Below are experts of layer 2 (counted from 0) of a mixture-of-experts language model. Rows are named router (the router's row for the expert) and show model dimensions 0-255. Each number is 128 + 32 x the weight over its row's rms, rounded and kept within 0 to 255.
After each expert's rows: "raises" lists some tokens whose logits its average output raises strongly, later layers aside. This comes from a sample of Wikipedia text that the model never trained on.

# expert 74
router [118 154 136 122 137 140 107  66 115 111 119 101  80  86  93 135 125 120 108 132 121 125 138 126 157 100 138  91  74 101 143 134 117 114 122 211 171 140 107 107 150  65 119 147 130 121 149 131 154 144  78 114 124 140 128 114  65 141 127 107 121 111 129 142 149 246 128 133 132  80 124 106 134  72 146 105 117  88 109 148 106 122  61 104 114  97 146 149 174 116 101 126 112 109 138 164 116 129 130 122  87 176 110 177 120 173 131 119 124 102 118 136 102 101 128 133 126 143 168  82 146 116 153 155 147 112  77 115 138  88 141  64 139 112 147 158  78 151 151 213 167 154 108 118 102 133 136 100 166 164 112  99 145  80  91 150 129  17 189 120 122  95 128 223  62 120  61 132 165 151 203 224 127 182 116 143  33 136 108  76 106 163 175 129 128 127 160 119 167  50 102 173 174 144 117  84 115 120 133 151 139 129 132  86 115 153 134 173 140 140 120 119 120 140 157 147 170 113  63 178 114 194 155 140 145 151 165 141 163 130 116 139 112 117 133 169  88 122 114 186 125 129  63 154 145  93 106 124 149  85 145 133 121 134 117 127]
raises: "k", "le", "ar", "ir", "il", "ber"

# expert 83
router [163 145 104 141 147 127  94 139 137  99 131 105  95 122  81 141 128 119 121 133 142 116 156 141 148 115 164  88 151 150 133 127 125 114 110 198 126 119  71 106 159 130 156 124  77 117 135 110 150  70  92 131 125 195 115  71 107 101 123  82 133 125 125 132 131 139 123 171 176 136 100 150 163 123 153 144 145 101  71 184  36 131  76 144 147 113  93 170 134 152 131 123 106 119  33 125  83 136  95 151  68 115  82 151 104 139 122 110 106  90  77 132  88 126  69 153  98 145 120  77 105 136 180 144 154 110 115 137 189 133 109 148  66 131 138 151 134 123 122 142 164 141 207 163  70 108 123 125 103 171 134 115 135  41 113  84 128 119 168 164  92  93 128 162 108 124  69 127 158 143 205 153  89 145 104 161 116 127   1  74 181 156 130 123 140 134  99  99 144 128 100 158 127  58 111 141 148 126 161 123 130  87 215  98 119 142  66 123 157 124 165  92 135  67 152 121 175 125 124 188  65  99 139 152 175 123 110 104 105 150 159 157 106  75 176 135 131  87 147 164 114 133 132 133 131 112 113 119 122 112 127 141 136 205  95 114]
raises: " the", " his", " this", " these", " a", " two"

# expert 102
router [184 207 139 150 122  95 126  67 108 111 119 117 101 113  96 162 123  67  70  81 174 131 135 101 143 110 136 116 200 104 154 133 121 119 130 112 148 113 131 146  95 161 157 115  16  85 107 109 165 160 139 119 128 159 140 104 102  89 142 121 133 141 123 150 163 138  85 156 110  91 138 147 101  78 150  88 106 185 110 179  60 129  82  79 136 115 143 167 107 116  97 142  96  87  76 152  94 115  76 174 118 184 116 174 174 163 224 123 142 142 101 158 110 133 107 133 110  99 164 140  94  87 179 137 121 134 103 137 130  65  98 220  76 112 132 126  99 230  83 147 166 142 115 148  55 108 152 114 162 159 104 137 143 108  79 128 105 172 118 156 115 133 108 157 129  78 165 121 138 153 154 142 128 172 168 120 128  97 127 133 120 210 157 128 134 128 133  90 104 148 148 114 164 152 158 142 141 125 120 147 170 134 120 112 136 138 103 171 112 145 150  95 102 125 146 162 161  87 104 133 137 191 182 173 144 139 104 126  86 163  72 139  72  97 111 110 126 129 125 189 112 116 177 114 148  84 204 140 162 136 126 140 114 146 128 134]
raises: "ity", "ate", "ic", "ous", "ated", "ative"

# expert 78
router [121 124 129 142 143 123  93 153  85 126 142 178  61 123 129 118  76 121 170 110 120 127 119 122 140  88 178 114  92 132  82 123  50 154 115 126 142 171  75 104 124 132 118 187 113 153 146  89 137 120 121 119 123 153 143 137  92 130 109 120 139 177 175 115 161 143 140 169 159 107 119 182 177 138 133 156 102 130 131 196  83 110 133 118 143 118 125 111 133 109 181 108 131 131  94 192 110 120  89 152 146 124 145 171  84 150 145 130 119 150 104 152 131 133 130 117 117 146 204 137 152 142 200 154 155  90 116 188 112 110  71 150  94 100 143 144  72 220 127 116 139 133 136 125  99  29 139 163 155 138 145  81 143 126 116 107  19 138 118 165 130 128 122 142 122 145 135 130 142 120 140 162  98 135 135 110 129 119  20 121 137 130 121 116 166 131 142  57 179 137 159 156 139 122 106 130 131 140 167 113 117 169 202  87 110 164  97 109 125 137 117  72 152 121 167 120 166 110 116 210 164 149 103 129 121 175  74 124  81 108  97 113 113 160 211 145 143 156  47 144 169 180 116 115 158  90 126 117 148 124 116  98 246 119 113 148]
raises: " the", " those", " his", " her", " all", " a"

# expert 108
router [145 167  77 134 134 110 135 114  95 127  59 130 132 132 111 127  40 138 156 111 127  16  86  71 144 125 139 102 123  86 153 131  61 133  82 130 146 195 121 103  94 138 156 153 117 133 151 119 188 118 154 107  70 117  93  86  94 126 118 103 151 149 127 141 125 140 108 146 156  78 100 130 151  77 196 118 121 130 118 177 119 166 138 124 121 116 155 135 178 131 144  98 127  95 144 154 125 167  94  85 122 137 117 155 105 124 136 134 194 111 102 190 126 115 137 118 146 114 127  82 119  40 184 143 109 130  76 123 144 109  74 167 146 125 174 150  88 126 124 156 132 117 126 118 133 103  88 114 128 124 158  99  93 103  92 152  47  50 122 101 155 141 105 156 119 126 149 112 188 138 183 104  79 127 115  72  97 152 124 132 107 154 134  71  97 137 152  57 158  87 131 163 194 111 130 122 121 181 136 134 128 174 168 133 103 149  33 155 134 136 130  38 104 136 128 119 113  91  79 137  89 138 136 187 115 105 123 167 137 130 153 139  99 166 138 132 108 122 137 187 140 117 118 126 242 145 146 115  84 114 104 117 126 109 101 178]
raises: "0", "nd", "ature", "4", "5", "rd"

# expert 107
router [136 121  46 200 126 100  94  94 115 124 103 131  90 125 126 145  44  77 130 134 204 112  73 120 148  88 141  62 135 118  96 115  86 114 103 119 160 156 116  98 122 119 130 155  72 145 191 118 178 121 102  73 115 104 109 134  90 112 111 190 155 134 141 126 132 145  69 180 232 114 119 133 151 157 143 183 108 109 119 157  82 152 139 106 147 128  90 161  98 115 126 125 137 124 136 235 154 107 109 155 132 129 123 150 128 131 112  63 125 129 144 127 127 107  96 114 107 129 210 123 108 142 161 123 129  75 128 138 143  65 121 123 126 133 134 178 117 135 120 146 168 128 202 184 132  47 149 191 146 138 175  95  88 139 134  85 131 115 126 151  98 117  14 134  85 177 158 133 129  83 103 124 117 208  99 127  85 110 126 139 162 124 157 124 149 105 108 115  96  86 136 157 120 124  99 122 199 124 141 127 130 151 178 115 137 161  84 101 121 153 116 116 157 143 169 159  97 107 130 158 104 162 142 137 147 177 124 132  89  95 134 141  97 146 141 120  84 116  96 114 180 158 113 123 152  84 168  88 192  95 108  85 129 149 122 162]
raises: " the", " though", " however", " it", " which", " such"

# expert 88
router [162 218 135 170 160 112 156 113  97 141 165 162  87 142 116 156 100 109 177 132 134 111 100 113 120 140 138 147 164 144 118 113 134  75  85 133 118 149  95 121 136 155 156 125 125  93 137 126 199  66 159 129  90 160  86 117  99 120 143 146 139 134  94 170 146 143 127 156 122 123 105 184  90 139 123 188 105 188 128 100 108 146  74  86 119 123  97  62 108 136  69 110  90  65 129 176 132 140 127  94 110 143 118 154 141 129 158  73 201  76 106 135 136 150 114 124 163 164 109 140 101 139 169 146 133 104  95 200 123  82 102 132 117  33 188 110  26 152 138 163 159  66 111 130  85 131 110 164 164 180 126 144 120 110 139 130  89 118 189 119 166 140 144 130  94 158 107 105 125 137 143 198 125 148 150  49 149 131 133 116 123 143 127  92 116 133 129 105 165 135 118 128 134  99 104 141 161 122 190 186 167 156 176 127 138 128 121 117  60 172 159 116 161 130 165 141 145 120  90 160  71 120 185 189 134 146 117 126 106 102  86 154  61 156 139 151 123 127 116 138 103 111 200 116 141 132 123 142 172  99 101  69 218 115 103 111]
raises: ",", " and", " of", " for", "\n", "\n\n"

# expert 93
router [152 175  85 170 152  81 157 134 107 133  95 169  97 139 115 154 142 117 140 141 180 107 114  34 145 135 145 132  78  94 157 138 117  91 129 170 121 140  64 142 160 147 187 136 110 117 131 159 118  73 166  90 120 141 153 141 117 107 116 190 136 151  97 138 129 162 131 149 173 105 118 113 103 135 121 155  79 171  68 129 132 148 132 103 152  81 105 158 103 140 126  47 115 103 120 169  91 134  90  65 169 132 168 104 109 133 165 112 171  68 137 153 121 135 108  67 112 152 184 143 132 113 123 150 176 103  93 111 128  89  92 126  76 101 153 115  74 110  90 161 170  55 114 144 105 112 144 169 136 116 152  47 114 121  83 115 122 139 161 127 163 149  73 105 142 162 143 105 155 106 149 106 113 161 112  86 100 131  96 115 128 174 144 122  95 128 116 110 156  93 161 175 223 129  97  91 130 117 157 181 154 186 136  96 114 131  73  90 119 160 166 140 147  88 111 127 140 147  54 125 100 104 155 150 122 118 120 129 133 140  53 134 120 188 164 134 168  84  94 214 145  95 114 110 149 120 104  93 111 111  95  85 160 102  67 218]
raises: " (", "'s", ",", " and", "\n", " or"

# expert 69
router [185 196  66 139 137 121 118 133  93 128 120 112 124 119 133 164  56 126 156 111 134  93 111  36 136  94 141  36 169 115 100 126  68 117  64 128 150 145  48 135  70 140 178 166  90 127  97  95 178 101 119 100  90 135 116 100  95 101 101 133 164 148 133 144 143 151 105 142 146  84 124 134 129  90 177 115 108 154 100 157 119 145  59 115 127  87 158 129 149 150 120  94  95  68 105 159 126 120  64  88 112 145 113 174  88 128 150 144 177 116  49 188 125 124  99 118 111 111 134 161 112  76 110 144 121 116 115 106 124 127  90 157 138 117 196 131  62 133 100 136 132 100  76 140  96 101  98 122 135 102 106  53  81 126 108 156  83  95 122 126 123 141 119 162 114 186  92 111 244 134 167 136  95 127 104  80 144 158 121 128 135 147 118  82 134 117 151  43 120 118 102 131 178  99 133 148  98 133 165 129 134 183 161 130 120 161  61 150  92 159 139  71 103 145 135 127 126 103 110 134 116 153 140 211 116 112 112 162 159 116 135 133 103 119 138 119 103  52 136 194 124 122 163 119 174 112 146 131 147  99  94 120 120 124 104 145]
raises: "nd", "%", "ctions", "+", " percent"

# expert 97
router [146 113 142 143 116 118 147  55 106 124  65  66  67  56 105 193 139 129 161 139 139 113 116 115 165 117 122 129  87 114  96 158 134 111 130 118 137 142  86 125 154 110 145 126 115  92 131 106 176 132  90 128 129 118 141 124 119  77 118 101 139 112 141 138 127 172 121 148 142  96 134  92  90 105 159 145 130  88  35 141 109 170  50 131 177 113 117  95 165  98 102 100 139 126  94 128 132  76  90 117  88 129 174 158 150 170 165 114 129  75 127 135  83 126 133 128 141 140 167  73 183  84 219 168 121 120 107 123 112  75 147 143 161 100 173 131  85 108 179 176 157 123  95 117 106  99 168 119 156 139 154  60 127 144  85 148 114  60 146 102 126  92 127 162  83 180 160 107 135  69 142 205 140 173 149 112  63 107 127 102 119 178 157 142 131 132 135 123 151  63 109 143 164 118  63  84 119 108 134 150 119 130 146 106 100 167 123 155 121 159 175 118 113 129 112 158 165  84 153 194 118 136 126 194 128 141 143 134 162 136  58 141 138 171 123 120  94 111 101 138 111 147  53 108 163 107 152 123  84  53 133 108 172 113 144 221]
raises: "er", "ice", "y", "el", "en", "ish"

# expert 84
router [125 214 110 175 147 162 106 145 110 100  56 126 148  94 122 142 132 156 164 136 116  96  25 122 128 114 114 140 143  77 133 134 118  56 120 130 171 173 101 128  90 113 179 132 166 129 167  84 135  87 169 114  97 112  55 115 120  95  68 157 114 130  71 113 170 132 142 169 156 108 135 187 120 143 141 132 119 144 122 115 109 198 142 126 131 117  79 193 164 176  96 125 160 120 114 163  87 130 133 103  84 137 122 133  81 150 118 141 118 138 139 143 132 108 119 164  48 166 112 139 131 130  93 109  93 129  61 157 132 109 151  85 102 124 115 178 101 119  47 158 164 116 144 190 126 105  71 187 127 229 147 107  98  89 104 109 113  92 228 148 127 142  95 109 110 162  87  89 133 147 143 180 115 126 173 128 137 107 116 114 130 131 178 101 205 134 162  99 118 135  96 132 131 133  69 104 136 161 131 156 191 167 127 107 131 119 147 121 159 146 112 118 153 122 162 147 178  87 138 130 136  72 122 144 124 167 162 148 175  91  79 137  84 138 134 156 181  78 108 113 121 132 180  87 118 119 154 102 151  93 114 134 119 126 108 165]
raises: "(s", ",", ":", "\n", ":\n", " and"

# expert 104
router [146 168  86 138 110  60  88  98 120  97 158 106 163 131  77 165 108 137 105  94 112 120 145 132 155 120 170 124 151 117  93 112 144 115  17 178 134 120  96 125 112 104 133 126  96 126 157 113 128  60  94 133 156 140 111 118 140 141  98 123 133 143  81 137 170 151  81 183 167 145 115 179 110 143 169 169 115  84 155 144 123 153  20 139 173 120 117 155 137 202 115 138 194 156  61 120 168  86  75 139 137 126 144 145 128 157 121  96 145 109  93 124  91 130  91 145  71 137 175 135  87  99 188 128 159 110  88 152 184 125 106  92 115 115 159 175 131 118  82 143 135 146 139 174  78  98 177  85 110  89 138 129 117  92 106  83 127 109 124 144  60 105 122 170 122 112 108 104 188 135 175 151 105 180 129 144 116 110  83 103 153 168 133 155 144 144 115 122 106 134 107 128 134  28 119  84 152 101 119 128 119 138 188 112 132 144 113 140  88 184 174 131 146  85 105 174 138 133 117 157  64 126 123 140 164 146  65 141 156 144 133 153  93 110 170 148 190  68  88 102 113 168 144  85 181 164 172  86 111 124 144 145 128 190 107 125]
raises: " the", " any", " their", " all", " these", " its"